From a checkpoint of a small mixture-of-experts model trained on Wikipedia: 14 layers, a variant of SOAP for the experts.
Below are experts of layer 7 (counted from 0) of a mixture-of-experts language model. Rows are named router (the router's row for the expert), gate (a neuron's input weights, with its number), up (a neuron's input weights, with its number), down (a neuron's output weights, with its number) and show model dimensions 0-63. Each number is 128 + 24 x the weight over its row's rms, rounded and kept within 0 to 255. Numbers have three digits each.
After each expert's rows: a language model's description of what the expert responds to. This comes from a sample of Wikipedia text that the model never trained on.

# expert 17
router:129109128146114124118126121139124124109101116147177136122116131139160124134121129142129138125129116119147129175102123066133154108113211130130128153083115057068090134123125126123128129121205133
gate0:143146131147120115125126123121165120160088111126119131172168142104152175154128155133141123167139113109153173128121128098149089132118087129124123124144121138078131102142117065080154112127094145
up0:136156091172147119100099105099154123174126149149138160087153116114131122114133106084119096126145111151132125118123119091150139101130145142119121127155109091160135173130156155094114146110147150
down0:167130165142141150125103143107107126162134144155121123144160136187125105135140104124105058106160116148122148115101122130075114100125130141114157077131144100102090139123161103103162150097172098
gate1:147141154122128125102166129135135112129126148143129158082077152109135108141176158150127150119136081115143135170159107159150125101168159144114097131120121075092126125128134136113132145131126102
up1:156140141117136108128148119162150146108104128103104148174117145135122090141101123114132116141158151147137092170142122116117133149090161112135168086147106058084113115135149123151110107146169143
down1:147135157143125149106128100107127102090095129151131149112138136109106128119107157135124177115094161083117125112111141152103135115113179133118156077134150124106117038129114162128119143126104175
gate2:139138125120133129150125100125138148156129134108151149121130201151112075087118112129181132136140097125118140110146078135147165127120125135145135144121140137144119127112117146118138112130146120
up2:098110078079104127108119166145108120123110095104112111126153172124178151130137111095128131121132155106124124118147158154144115122067145144117109156134147120143109171118113153132170138158122123
down2:123133116091118143111100168116086118175143163178156136119126120147150128155113126138152112136131098124136105116103141138113131102087117119149125122156147149129155124088120117156116083138120145
It responds to: Hyphens in table separator rows, parentheses, commas, semicolons, and clause words such as however, which, he, He, J.

# expert 25
router:122087131116102121114130124130118117125160099100174129146108139080124119131130119172128128125200143113147137169130132117131156122142117127133154149074123087169088140116119108133123159130164146
gate0:127156154114146134117124156155148138144116103139076136139153112125142130116077123111136144148133092131193116114156106133102135162121143152142137088086094121136098160145123197100088157145163116
up0:131143123124107109151137128158120144123149098119161135145123112095175107131123127101079113133141137122090138081154155081109105109132146121125097112147144146130139118129133118122124138130097111
down0:092133110159122171138113098184152145108129127151144112113121115155117154116105137133106139082145139157095122122171141134126150113159117163151089154088152113128128101139123163136072107084124143
gate1:136137158133118163139162096136124128113100139111104117096139126132121122167120166106116114118130134124086128093159140138106110155134114129147143140148104121134117115095127120110118133141134123
up1:122165108099133134122112115133102145090134113164136134167108093127121108101152150132130153075092120079098153159159123149148153141126130134114133115135118124136059127084121153145089096170146131
down1:115111103135122129160114154095117196113132100169107119122100107107102118154120149115087151093127134165094099145108137150111160139117161132139167138137119152129140112127130143135116102134103124
gate2:171144176150095141107122154130142115157084152126100177129131146156107122171134122084112119153143140123144166124140128166156124151120156147156135191138132132120120122162118155102144144128109124
up2:169136148198139148097142132144156117148117135164135137125104091101121135137114128125101141115105115120114147126124130113154097163118102075160147130143175104142099119161106130177086140169148131
down2:111163121147146116114143139131176123148070155110117130109127120144124175137123119120136124144113156117103150101088114128134105159139133168122102135143115121108103088140193101158158140168123120
It responds to: Short opening pieces of split words and names after the, a hyphen or quote, such as Sy, gl, Mc, Kal, Fin, No.

# expert 41
router:125123131124146127121136124132122124139159138106141132135138132125081123125127119152122094139138179118127133110129127072131111137216144125133109102172137100079072124135117099129126139130191129
gate0:088122096157144125148115113129135135143135128157118148124141136154149145126152136163111089135159133121083163134167154134137129103167099177099124135116165169108157117157148114174164135107096119
up0:173135109165176161104115153117116126160118139121119146112110150117135132100158134148083100139183091138124108134180115159138131124116136151157161136156157103129112133160150160147113117133152129
down0:148124144123132108165173131097148117121108071140112117144144108101144120118159077090135074123111135139110115123090133095128099152166084171107132135125120146124129108150117171118103119120111153
gate1:114144114101126149128131112150120102155136153143132128166145104133116116125162165147106150161137099148175153128108124149128156126099157126146175133104074133096103131134147106117163137168118191
up1:109135146075120133132166132116117132117127130142110117138123126139115086134148128125117123134131147102130181133123113115074106162104079133116150095160129157088098134128164142097136125112145123
down1:128114129115168114148157120127169102102152137134163134146088138178078105098122078137133094135157099123117151162130107131117119101129174117114078136142098141122104126149117122136133101093151099
gate2:115163165140141112106091156162104105088165114154105134111058126125148140112132162102131150120123109137111146125079109150106109121138155144140175138187132117088104129111183090132123129171113117
up2:184119110104161115153133156134094119153135142102119101138123106125168135134143160114070114126157166143136128124090132134091147155116101118129097121136140131074166193092111133138137157147122163
down2:134129140138082099138102133110135139133133141124147147092137133130116130116112109116142089079151132123109122094122131106141126113135128089121088099169118132065168107152119113120130159114150135
It responds to: Final pieces of names and numbers like da, 94, 67, s, plus nouns like Records, Stadium, Olympics before punctuation.

# expert 8
router:126134124129115120109133118136122120124133117120169139113110130135154124124124131161127175121177142106140135180111131068131175123108187129123109149120110085070096137128124128134130120125176132
gate0:121133119116152134079092112120118140144108145170118152078108117124130156124174132156121132146135091116089109096140091176134131126141117121140182088178133120120140114090125111103135120131113138
up0:130093099159109114139117121093112130104160151092124142149125140105167119128149153125133057118182148152098161123159153140132119107179146151128152127136164133106168115105112159104111178149174099
down0:139090115153159171112130129156115125117150174185140106103110126117129136155140089167111102112105111104108118121107111138115140143134148146131160126110167117092099147122072110110123139121121146
gate1:094129156108113103143148124140145107109107154148130141153102099114157128140121128106154123176137147112127082160132173127097118109157098149084182113119131149091101112124131130119128139138140097
up1:140159145141122127167112142115117158167122136100110143148099149127145115143151146116100148130142109162106133119107083129107108115126139155135110175137123134119159109111143118160121078136170145
down1:182091110099149140161133129145113118142128131178116122110143143117113104113130139130108098151106168149129120168102099116124120117120150144132105125108117116109159106160077114109116158121128138
gate2:111160097109147167146149130128099153134114148125143109094152105125110098174106146119132161107101156149140120116163133132148140119109157129156136148118149138119142111154112132087133097102136150
up2:132112115130110162159146137142145131137137086124125125102139161118149158142164126104072117127116063192132150135157117130103119134143073096123106121069149132147113071119127120152121106149085104
down2:126132118128112146107129145081122136154154147136129130136162114112136124093136136125115137097112119109112143111134144126110157099106129135133119139206091104110118167159146168132143129102173130
It responds to: Commas, periods, table pipes and linking words after a noun or name, such as of, and, because, while, although, but; also name endings like von, -ski.

# expert 28
router:115107139180153131120132118120130122135133182142079141115131131148138126124113120182115134139072111121124138110124132105145109139124155117138089102147110148094091112130120118116134120127200119
gate0:148143119120112142152125123181081119126156115110174120120158071132105081110152170142128136123165110144091127127134121112136135146117145138162142163108146118116127132165157120104112112114120084
up0:177165123128132122132122103141140159129146109170134070125117148153125087110081156132127108134167111111124143120116119146143099121138107130127147098153107130120105148144102081138109156094095132
down0:130154150179124147135108166088101122144171133147142162133057157118169115158165120109182140148106121098178145120122113149133182100135127079151100159080131100141150125127125169139142090156127176
gate1:118127143126118118136133134128113138112186111128115132098109164139152102136135166115142103144092153121125142196110124121123149087108085132142094135164141128176141083112105142132115126123069156
up1:120141132164101144100073108159085091084115127148136125138140118123176171141139074074127183111149156136136126128111104145104102119130098154126106117125149139098126129116122131134138145158146098
down1:115140160125144129141124104166133160087112143114122101135120118120116150129112146090148125105150185134094151162117093093108175103149152154094111160166151102154158086167205128165142129147116111
gate2:166115115128144155114120129128162105135146145140147100123170161120106131146122146140136141136121135169163113154123111138092133135134132108187084119147138150110118099132119104108151159105206116
up2:148115130097145087140107118116130139158162133138142136093151120119147115126125135149136122107155090116148108129131117096098068104136128099113144118139127142185188156182100155061130129110139125
down2:129105105123140119100163102102117112145106132107139170104113125116126095129140117120120108116123147148139138128147104138137092080122105175151121103095098127136104133114155123127160120136079128
It responds to: Word-final suffixes (-ated, -ly, -ing, -s) and verbs or adverbs after was or he, like began, became, believed, However.

# expert 48
router:136056122174124116114125114176128132076107071173170118128126126202148134137121130125126128123088146123216121128082113085124131118162159117116131101109109094095082124129120124120115123100149108
gate0:105104117132136127153149154151127195118141081136127107148143097144098116138122129089099154146153144088162102117098141125119133159133167118152112103153143104163079135121058154165116125132147155
up0:120143100144132090123096142157104114180137126139149133170137133156133143096154125137149167134166092129127155125116158168140122100118152152109115109130100090188106143116150103158082168102126146
down0:132159111135146115145120083155115118128145119125107160117120094133122135131128122132144127125107104130133106135129163133146128111142090085118097133115132129109121144125142131129083151111118130
gate1:114124080113125154152131099083169136123118104137069150126151128125114141107093147140155163151139129113124182140135135130123151130135089127126120131160129129122123128105122129139182147129157145
up1:125104130091152149161129127064122135147102139131138152120145100137117138111125154160117064125120130117139116111125119081125112103155101181120097147141096150128121134123123143157098116161117106
down1:102101146149164107138125121129129121141119155129088131131104134160149153110125145095130100075101127151169142140078134097124164133107078164091087089135128100145129117087108121117115102130103101
gate2:105156093145097093082150124130129123162112136087077130133144176109108141110088102105127137109133120138074156140162171141156117115107150114121124163115119139163114138119126109104125145124145135
up2:140103127116109097150115134166094118148110112113138093114101093102127146116138142107088127146148121122156185109095166137096135128117118154139139171137156134133150115108158139116098151148146168
down2:144128107116162147111132128145132179120106072135140125110146168147125154123088101135134172144110147127114142085122101146098103149086104140116112110165146105132148151118129119127137136124119156
It responds to: First pieces of words and names after an article or list dash, such as add, ass, emer, Inter, August, Barbara, 300.

# expert 63
router:154102119119131172160080177163141155111114114161172081105138105124122155163151173145167111121148126152123100158095088109126097089161124164111123131135120149113113167116152146091113137070141137
gate0:108121155106137127125123098181157133130118186100156136133156119077120111115104088125124164158131106119162114091148146109127100138134136128157127173103135120084125148115117103129101073122109100
up0:145138180121167132128138160123101060108151119113149110167134132101138158127131112090119113143153104124150099079110156106117145132122156140077132129108141118142166121097156133121108148112160120
down0:174170109139136153137132199109178192105119114140090163135124142149105149092161118155095112142167158171136114150148116123118136095078102106140130120114090112166156149138097124160135140140122119
gate1:120098106122150133120136136129120143108124143151093105136151132117172108151159108146113120156131156159140131097166123097117099116159109129086123116127100153092131124102094104136152122093141117
up1:172117145132111136098142111140132107138133118118123102142104148174127148119121145131108105120090173162146095150100131120155114135100138077122154139155125143105101134117118146118111116132118133
down1:132133109142136112128127154087142106104155141158144135061126121145146120107170123150154102122143144118124143126129138153147104153124138129118156141111121141107153121078116167099117134087150128
gate2:116191129149167182155165153116124135150130154109107133095101116140118105094087116142103134133117122136150132153103135065135086124128109152138131105136159152167072094126121144148100110135113128
up2:092112129084148140093105143108090124138151178141146142114106100087114134141112138088117115160121164133153114144083137096134152146138143143130147101142108126107144177127118121083121110178085143
down2:121093155107174118147119091126108151129133122120120144100122145149138163072116140140104165134119141119057122127080106081153143106110084145084109107134111137137120153072121102090140126102112138
It responds to: Field labels and taxonomy or geography terms in infobox and list lines, such as Location, Genus, Phylum, Occupation, census, km.

# expert 49
router:135070120172129116114124116182129132062109066186174116129128127227132135140123133121126126126090143125207125125065112097121134121156159117130121097109109101105081124127122120119115119096136109
gate0:097145114166141112112128137184181131128097151143140125099108117104115126111060104162125112120148094122114112136140120114127078108150087147122157115084127122165145130119125156113144108162112133
up0:121176096144119116072142120075124119126129115153111096116102158090143175103150146130161095166106111103132163169137148107154163136112159133145121120071122138108130103136114125147106140111081169
down0:147147119140144142102170177069118144128126138193142124139108114139156132142127139142098098115115093148159099124130143125092135145124151138138137088159182080128139141102106132109134094168127123
gate1:149094122152116100120152128134138131065134188134158137146155129090128145150099130153108087105105144124123099078150164134159135117095144113086085161142078131100134144121129088135116112168150117
up1:136127137118112118119099135129082143121111137165103153145145158131111143132136167160101165151146112143124137169123114114147174143154130144140182166134147110124149084131108128061130116121124165
down1:141133137093149109116110140129085146121145084151086137097114127129097168131081128134120127122101157119134150116099134093100155125118142125165128113137132136142132093137136114155138131147166136
gate2:089138140127144122122123138112146137073097131138146096103169176136128070138102089086136101101123137133144149109118108129130153152109167096151110133138117155138116165148088073122143091144123129
up2:092157134126106119112109078167116151140131137110133135131145130142098096142111143120139132144140074146110136091157143118141117128078082116124137165146173107125111111150158077180103158125092105
down2:124139127125167184151106187126136124126142122147120142163119130169145086113169122100134106102138112142132095127157147112150142148136107138099137180121115122136172150120110118104131188153148099
It responds to: Year and number pieces and month names after the, a pipe or bracket, such as 19, 48, August, United, transl.

# expert 40
router:120123138165162123122130119124132126128110136143071136108135128139124125117117121163118127152066128125124130135124130088140108138130149122137100114149114136086078112140120124119130108126179124
gate0:156139143148151090190152069116089101138124141111078166098182116097100140123161160159149125164124096133094105106141140150117141139134119133085089139145127149169135121135110128095131120132096139
up0:137110138147170170106120138076116168162109094094115167157125146109154133135154135128151113113125137114165124087110168134134126121140138122086138086128109105109124113116145118139136070149118121
down0:181114110143149136170140108134126110125157111132157129118149142117099128118156132130133122124121084108147088172113142134131136125085125095130153125146083150130128133118105112166146128170115083
gate1:129105115138109112116104132132151152161139135109116126152092152112120098162140105090109116133107153136141133135149127116157049129119117130096154103156170105143147147132116121157148119154132124
up1:080139145129147135128142134110156086140086142165141097135159115142095111134143120108145165134139117192107093130141162139104151123116121105149113129134160133152110097125091132164170153120142157
down1:120140109115135145101156079107161153125145129131082184140123124130105142149137144158124193118163160098121129144182126163143136122139174115140169159102130135108093116122164126102100114146045141
gate2:081084115107195076141115141104140141143156089132095106062117155097112135130125106131170121174157108099100120125158136134134138184150149084199113123128107135090131104172160116097130112137148143
up2:142130111102134138131081161115105128123146127121136130133136116128153110124128125086092136148112159135132129121088113145134137133174143147155128072120141121105153151149084121108123133131133107
down2:109129116150110153075138117138130123119106128092142143129141090122114110160149118159146126142115146087138127115105122069116159087122136116135183124108096117145098189070105115135128149069091160
It responds to: Final pieces completing words (-s, -ous, -ief, -on) and past-tense verbs like announced, appointed, won, arrived after was or to.

# expert 16
router:132143129143106123113130123141123117126116119131172132123107130135161122129126132142129162118166133114145132189106129062123196120096209134123161174122119058063093136126123130132125120124183132
gate0:164095128101119144118138131145152174114107122149102133155180125098166135087124104152123151095156147088132100131119128109115141122140091129143113177147127139076173094105152138116138152131121146
up0:126127132124156126078142144098132140134123158141153113121131131103125103118167119120105118151126130110148151163143138150105120155114127101178134145139140161110143079120143093105085150125128157
down0:074117162205134108143124084128148071157123097119127111143155120104107138126141153125130088142150131138117136136134112162135132134109159111122112127087104129092077188131102124110163127134122146
gate1:114144137131150150101152126137101099104104148098116106135157130107097182126087137157093108156087167142099147126129155113120072104096124105107113149103161082134139112163147125141126180126125113
up1:113145140129110126142160103165128111137128094148104116112131164137146093126130106106124088125151126128120117136109084102103113104137133131100109179143150164102131141142126142143139130093160115
down1:120150135124097129104111076153119146119120121114117116113127110120132156159111144126105110118165125170145097149160107096103113112103144128113118160088148128080163129128150160141138127117120127
gate2:101123082124101130147118113143131144130061124148145129098118124116137131078098145142115083104116174127110126146069108118141132138159148109181118118095128127114143148161116166158091111140150141
up2:137125143141123092107118141132164119140156081111107124122153174116139119141132169139119121113120158082146124081132158109168135110155145129131108122106113069126135138147171112141119086118139114
down2:148145122135137117107119109113166157148127124130144130174156105155118124097132155083128146119142088108133130130109103113180129117131146130135098161076139096134125113106161128155103142132123130
It responds to: Table pipes, commas, hyphens and parentheses, plus first names or words right after a colon or pipe, such as Tim, Jack, Grey.

# expert 13
router:125110129152111121115127121130124122115112132126181134130110132128171124131122128160131125119113124113141132188106128076134164116115207129130149160100107071074087132123123130132127132123205137
gate0:122142137144126147126154110128134164136133138122122115130115135108127166154120133147102112160103152098119094143120120109138097104127120156124140079150113167141107137153135130140148126108116094
up0:144112134119138082161122148151129107114154093112140154113127143152123131131187100092123127133116152113145127126127147113109131101153075132138143171102118157107105060127120162080184168101089132
down0:139171132149133146105122114095138113126105155116148122151155119118148173125134095122126102121165130170108152137124107129073130105123128154124079115133148131097134168127121130102156112074089146
gate1:110134151102073108173142123131111125081101112168184133112121126131137149093130123141123147103150184105149127122138148124140167155127121158141167123123111171140094134124100148121155131088120132
up1:096128130118146109073101182127100163129150130142126162138151173108145118115174113132107126124139087147145144125141103174104114100137196111133061121157145116109148144146113122158134118142099079
down1:097132155123156093059133196139124102099103138130087141161130123092112112134103115114114105119108137174098184064149115114160136129119152120077100097161119158145135134085132145159121209139124163
gate2:100087111105139114135109104151093134062118172161124104119154155128156134108101145045124083112111137121140108171110117110108151142114111137137153141169072123096146112124113174170098089121075121
up2:120088166195099120097122169167106127138125097129137121140099114118173110105114127123153096109106111137117152125128119173105138129109119108125120125118088108173111120122188090126113169137178144
down2:129148130099133127116145150092135170109117174144126154101156156160098133131113077143116125122096104114135124114104142124126096155108152121119131107097126188127126115140099138119131143073177110
It responds to: Given names like Michael, John, Gary, Jim, plus pieces finishing a name (Winchester, Strong) and some conjunctions like and, to.

# expert 62
router:123125122137129154138119182135144144114125136107137103136150135104124131148150148115125117118152126141114112166097086079105130110166109160119119158134140120088119153110124128102114123134156142
gate0:135134139083137129133097099124092137122106079092078075097132142101160076086141088174119089083157158110148112114117148120103158134121119093158143130108158150096105173158143119150112115128083117
up0:191129085135153128117129098129163135096133122150107146131165109111160118152137153137117113119123110102126132125111167151132140145118053128169159120081099107163126105101145083122123140105146124
down0:101102136107122155103138083146129098142106134122113172148105120117129117128138112119132100124125107113126105134158092135117161137090162137167129125106114119118164134120142105199146141154134132
gate1:073119185139180099133122151137150130144149119136107128086123116090142126146129119143151184137151126187120110140126118150107159141130116125142125133158145138137095123168129109117123154132134120
up1:144105087114137104126121111114173106096128111119092117141143089111124122136165127091098098078155093120139137120148098125106119150114160072115144070114121120131128130162153161113163174143133159
down1:106120084094107108106100146122150113134117114113128069103127152106097100131104148115143118149153140091158142119124115104113117166134145153107128112116093087115113153106152169153134149112093139
gate2:128127131119089088123140154153133110159109115128122164134105100128153116149174137158092142139131154113132142106150138123139100144123120163146172092112108076166110148148129112147160129171094134
up2:112095088111140085138116097146171172139129079128071113103093111136156115130167109139098119159149089134095107157140173136125113147123128136121151120181121139094132126126132161140175109114153102
down2:159107107142128115116130149126088112127127123141107110116139134159139141126132152149121122150122109122074090138097119118134135151117088145077112129118128150140131160132103115153162117133135127
It responds to: Field labels and unit tokens in infoboxes, tables and references, such as Location, Date, Died, ft, km, %, and the slashes in URLs.

# expert 50
router:135076116175121118110125119183129135057105049183174120129121121220148131145124130128130130134095138127213127127036120106121126114150153119134121095105103112110076124134124123116121123084134110
gate0:104114124118142125168132138117122129093094135116122096111154119109156210107115129143151089106117105148124115128115079135151118151185095091099139122115130131115108118155105134142109119125160157
up0:143140141120177141119131124129083121104157123129109122158149127108150109101165118140147138105101117118121100079120160123186145141149106112146162135149132118101124135080137109133143143135127117
down0:136180117149102119132096091132138114122138168153127118114122147058081143123138120167124136145116152120099116118142106094146118157162109120140107080117145104107152152141133138068132111143065103
gate1:158129137143157143136121128104136113119121191157115111151115142092117114152145097119130106142131121144114137129150132112092084188136108147170126114156134111151149127122145110147099102158133147
up1:074158141148079137123140130153164101123153136082110100110155097111147128110115140147169134133110104100128125107094148125095116137110129126123111160130149095114153170153089149126132135145132129
down1:126123131121126085116134124158158091104132132128104109174147074106080097099114123143100132091180087142112142099142111069102123156176129115145150131143161092119114153081103151124116157143172158
gate2:144159168124164137150106161128078112159141075148170181132137139113105138098111151120153156092130129097083113168159171084128104139125107114147130130131087122078145153150102172081104081134166135
up2:106146133112105110116142121096061149115109107147146126117099127121136132115146133142144160122109164149146083164136098146156113131140093157102105138134126122167107173104144134112125152163157132
down2:197149130122141112156125127119117168121143100139109064160159132130138133144130126104157131130159121135104147118097102146134117092124146144134143127154104134149139177117119109159169122146101105
It responds to: Years, number words like two, four, hyphens and prefixes like pre-, ex-, mid-, and head nouns after a modifier, like winner, season.

# expert 42
router:134028126185127121117126119156126132108146118138140123126128131170128132138122125124130128126108131125167125127113114074128132119165150113119136080102111091101090121133124121119126126105162116
gate0:163132142143111132170142141194142096159141101135091090096112122106161076138107110129108093112097109145133116106138117140158155148097117123148154115147133132130140145174107153108091124169118116
up0:128098127128103145157154129119084104144159097102138146119131152119131101117144121099110157126134145129133112142108123124086115118147118120152151133101128117160045127117103121161147148109147132
down0:161094145135075071141105153134084093133121131174104138106133118169095131141128110129135112134097122131127151088106185165111157115081114126140136136131143105140158129080112088099093106128135100
gate1:123135119143104117157161139132136128144135135146103099141132144126129171121113126146113135130101158163101130119158100180145146156120133097144080105106109177143160118127143093145125123122152110
up1:147095101121100164138083123089135116156113138161162167132125114168128099127131148139138118147135137148143123141133131115103166124099133097144119135123133118150164084115165142115129100141144111
down1:119100150116150108118142175161130165130121146191143160151136118124116170126090112143143090137126135149137132142116110071108189125118140123096123147105165118096142105168074134120156146112148113
gate2:152133085136135136137141122135126108091154127125117069137109120193096096129115120133153138164112093139107128119136111125143081173152114138113155105139121146192108139130124097127093171132161120
up2:124150105134126119120136176117107111132143149148169137134148101159133187123106079107137114140144149091132115130131177138102110127118161129135124116137117123110126146158105113139155105152158134
down2:143114143085162122096133143127148124150138113093119106120139121094140104101122103118147157149099148137094144112085144076102109123080081172130120118128116129137108116149114178147125103141137090
It responds to: Ordinary nouns, adjectives and verbs after the, a or his, such as stay, mission, idea, business, heavy, and some trailing digits.

# expert 38
router:128083129137120125122120124140122133103140100144179126128120129136154128133123127138127123126112126126156129159095122079132134120159163131129130139099116057091084139120124134125119125120174119
gate0:157122121081139120155144110137106209137133154155134120126135169082127118097118172141123100152149091155119130126115143113149151139088095112111125191118154130130116114137125110113126100147162118
up0:087123140112128110104088141131096147139149160158136137125123147134129134093096147120143146114160124188138146147111116125113055161129111121109157172124123102139098145117107132125143096123133093
down0:140126153161166172147129093152100089094130125097139127142110136124113148138147120079149177097105133143127110120121174191150148171124160134105128112092128085082131131096131150105124104136151142
gate1:119118103100094109139189099102152123124116107136137078087132124117152105108147143157129132133117140142098152132091132130159121149135143131108091141147126157112121114146124166158138137117107136
up1:106110127143161111106148127104104142140142108158123110129142131157156120138114119096126090155144123158136145176092129148126167098177161117108151139103109114095112120170120096127129124095107133
down1:160093135093116135150133095142152085197091152139125072158115146146132167147114143074088125106146144133106108175148108135133171109128107133121122125148126127112107136141138111168151123149140118
gate2:100102107112141145118179121131155136108150099120139113120171108127115109084163106135103116140120113172125154124135154146138093159117117100122140145152150143113150074122126125111146128149121055
up2:160133154127133121100113107140145131112116089112113166139065142107155145147149134124145118124106146126115100173167132130142149159092160141162093124102105139157187130089121102101144099156145118
down2:133104100115154101133131176124171130123143101134095135142130118113126117095131158108139079122119141140129130133114145135076149121078144119174136118105103122113098159161135109089147081137134144
It responds to: Short word-start pieces like ab, su, co, imp, dashes in score lists, closing parentheses, initials, and multibyte characters in Japanese or accented text.

# expert 10
router:118154133138132129127133125119126124133106169147110145095125130113160127136099126131116141136134120112117139115114130142144133137118163127127120156113052132083130119140121137154147088124140166
gate0:119180131133159099163142063137183124139118150118147094123149118100156067100116133109105118141152121112126134103102144134075121099130105121166082113125103088112131094123098113125080148090113106
up0:135200093128141141159173100090162123118105145125151128127114156167181079098122112146133101139143151150114119097126114093114083160111111110137135089126095156131132125133166117125142152084104137
down0:121174154171134120122087126144164117098160112106146134137149161122117134173102149131120139113128107143134142102144125132118156101149157153086107139112128103157120130121153120110085107070153108
gate1:146124096134095125136161115135086157144137106109127131195074128124114161148149139134099125138115112130172108151146148100126160103073098111171101155131168083147139084097121110110155121134120137
up1:105083108134103115103147133122122108112137109155073109123134070128155150145145108124116145118118125132191084136096188138133136163079086113141135127119169102134177124095104084125150152135086123
down1:180144135117092164114112127127113155108136117144093132126110135117146136106140132159098153151129084150191088125114141178096113110149143125142152115148110122072090144080117159144172146093144147
gate2:151139135114083080099113155116148088097108107085144131157168135121129116117074125139108118109119147142138168124113125113148095146154156106149134118073085119083113121095097171124134126148135143
up2:149101124157120157125176098137108089134057127141091134177138111166085130136086102111079131142107159142147120112132096099138108143073088103159123142145136113139101160106074103118087126111175116
down2:110165122059167124135070166131137134180131156117144119126158123169079116140183096138127157123104133168122137120144158142124113148143124173106122113143081151172126121107138146100138134061123124
It responds to: Commas, and, of, and clause-opening connectives like after, until, since, when, linking list items or joining clauses in running prose.

# expert 52
router:134095117166119107120124115211128138071104094171163120134121114184147142140124140122133124132099133137197126119060109114106129109159156123109124073106106121132084126116124128125115125078113112
gate0:131142153139114116133151171124112162123150094105094159094111140062102138158115165123108170088091120127144087155160124141119101163130137114157142141120104136090101113139112150130119149091077109
up0:155123143135209123115099147167130106139143163149116109134128117118141141143133112107130133113143142129104145098160130143139090142142170136130083125106143088106132153124108123104123177161126155
down0:178160152119132081096112154161106094125138150115113138129148121105119110155130088113093135163109177097109165127122089147133116152127150128165111089170131085133101111128114133137127087136126129
gate1:127133128108150107119120103129155123132138116135112121113140138124124106109137138107114158142116095227123138161124162128130184107137134114123148164110091140131151141121132155109115153113118128
up1:151075163116142111102143097119132120145163144147138138112145131139128154145130107134111145111113123130133152128121136118088142106139103144139113068115096112146138146150114095106125112124069087
down1:136109087164172144130111121151112125154120117117118132109104123175126135108157122135139103161111113140100097114107100121112091106149089189151107116141092087136108147124113080127182144127150125
gate2:110095161162131139137125111129132130140169139116099146112105165100117136154130127090131129143130150110102123106117115158121099108129141136131153117129151166207179117131106124141133121146085147
up2:182110094143162118119120103095141135130097137132130153127081147107146113132162103123148113137127103114115129163180143117143092103124173137124125144162116177123107122118153130136130151095123111
down2:111152106147149140136119139144123160145070137147193131125138155125120122144127160139138146103134165150089145157145128123119063124141128115159149124161122126115122101172157162120124111110125121
It responds to: Digits, number words, dashes, parentheses and units in measurements, dates and stats, such as 60 cm, three-bedroomed, (191 cm).

# expert 31
router:122113127136136128114131125128129124133119180082151135133130129143093126128130114205126104129142182117128135135122126056145133133175137116131122100157125128097073124133115090126132127125183137
gate0:121139171136114099127112103088126089167112145146126122097085121060158142139142123126125130121161177140128132128151170085149162135107113106129115147159138134152154146105150170166107149170167149
up0:155148136132132098119083136095105121161154122151109117136180157092125166129150142136144148135151135135132119114140117089123083147147148137154138101110111116131083097159134090120109126141111156
down0:089109186103129147132141113086130112102127161178140165110122154123126141125085117133124130109122126170117104159124082120105135167159129104123131148109129091081137110154152147169127075166143101
gate1:141134117155129116092133172066135125128158087130201133098109102153125114113146152098167140167101121103141107117135115143142111053132149109133129134112114143157116134141151153172103116082128093
up1:110140123136139140130091119132161119139151110122141116110092112109080137130130149151152106138126086146168146154122135165126138157116154119134140108130160127106114120137088147103105080110131110
down1:110119121139094136112132132133116107089159154109169105148130094144106146112162108172126084155119150102124134120119114091132141114079103101106137124201152148151131115108108143129153186100109147
gate2:125135132152143137091114141151150127151131132130118116124107126107128107107136119117147103126128129092100126125121144131111122143143141158166129164106095142174112110102086121138072103153114146
up2:153105104170168129121153131129141138136163136127142099142113162107133066116097114104132138126105167140105110147101104119129155107134135144149131102143142143122116105110084131095120123143135149
down2:157112102133125112124133130153126148116089180164117117142130112174168165153142137163092130134106132143137103107131107158149177115148076131147149135134153131178151103170117177123129144093146109
It responds to: Last piece of names and numbers before a comma or bracket, and name-ending nouns like Corporation, Records, Stadium, Avenue.

# expert 58
router:154124127124133124163079140152158164128108103137153098160141083127180177157171150123168128118142132170125104158070106106105129123119127141123098129136143107106102176125167140093125160059174129
gate0:100097153148101119129141136078146115085113120151122139074136156068112102099114138086145112088145144166123100125162118130162126130109155067171138137182141143161158160104138125109158117133169121
up0:146106134125128116113099120093147100133149163158142099125082100149116131129148134119096097125112163128130098137084085099128145127119122155141160117091167154082146094157123108121113084092139075
down0:141111113103146141137120124140114125139142092113112148114184072156093096116179115151103135112160088118109120116115131116117154154136128143135121162131111081119123131170089144161139115134143146
gate1:096093137098102152106152138159096121151147160145110121112100161134185121112092143169142127085109162115115117163137126135105154083110103135124173139161102149145113098175108100142126083121118105
up1:137134134090090138127150114123086097109139107119131114138103099104082124104124132119093145109100088143123127124132134136156134129159110113139138174116133125120121159103142103133059107164104148
down1:073138136130131113170144090101148126121150144099145097113159087147133133154140133124109138096183137128115115120102143099131136162147140102106122125145134145125059134173113136060139139154150139
gate2:140147096107116136119119140158132142143138143154106147095129171148146091123099101083116111107133119136125135090130139141115139143121110116124142129138135134159110133112147164126125117143084118
up2:161144132094112121141142115144186116156139134118175112114149096130142118106133111089144131122074125096130160092138116146156095091119158084165106155141146140101122153096153127125165158119126103
down2:134179135125141159133135107101138130166107151074154114111125138145098144109092100137137102143158138095134132114157135122148136146128138148178098173124112135143146111162143103091153148130134145
It responds to: Header and field labels in tables and infoboxes such as Total, Final, Date, Preceded, month names, and time parts like PM.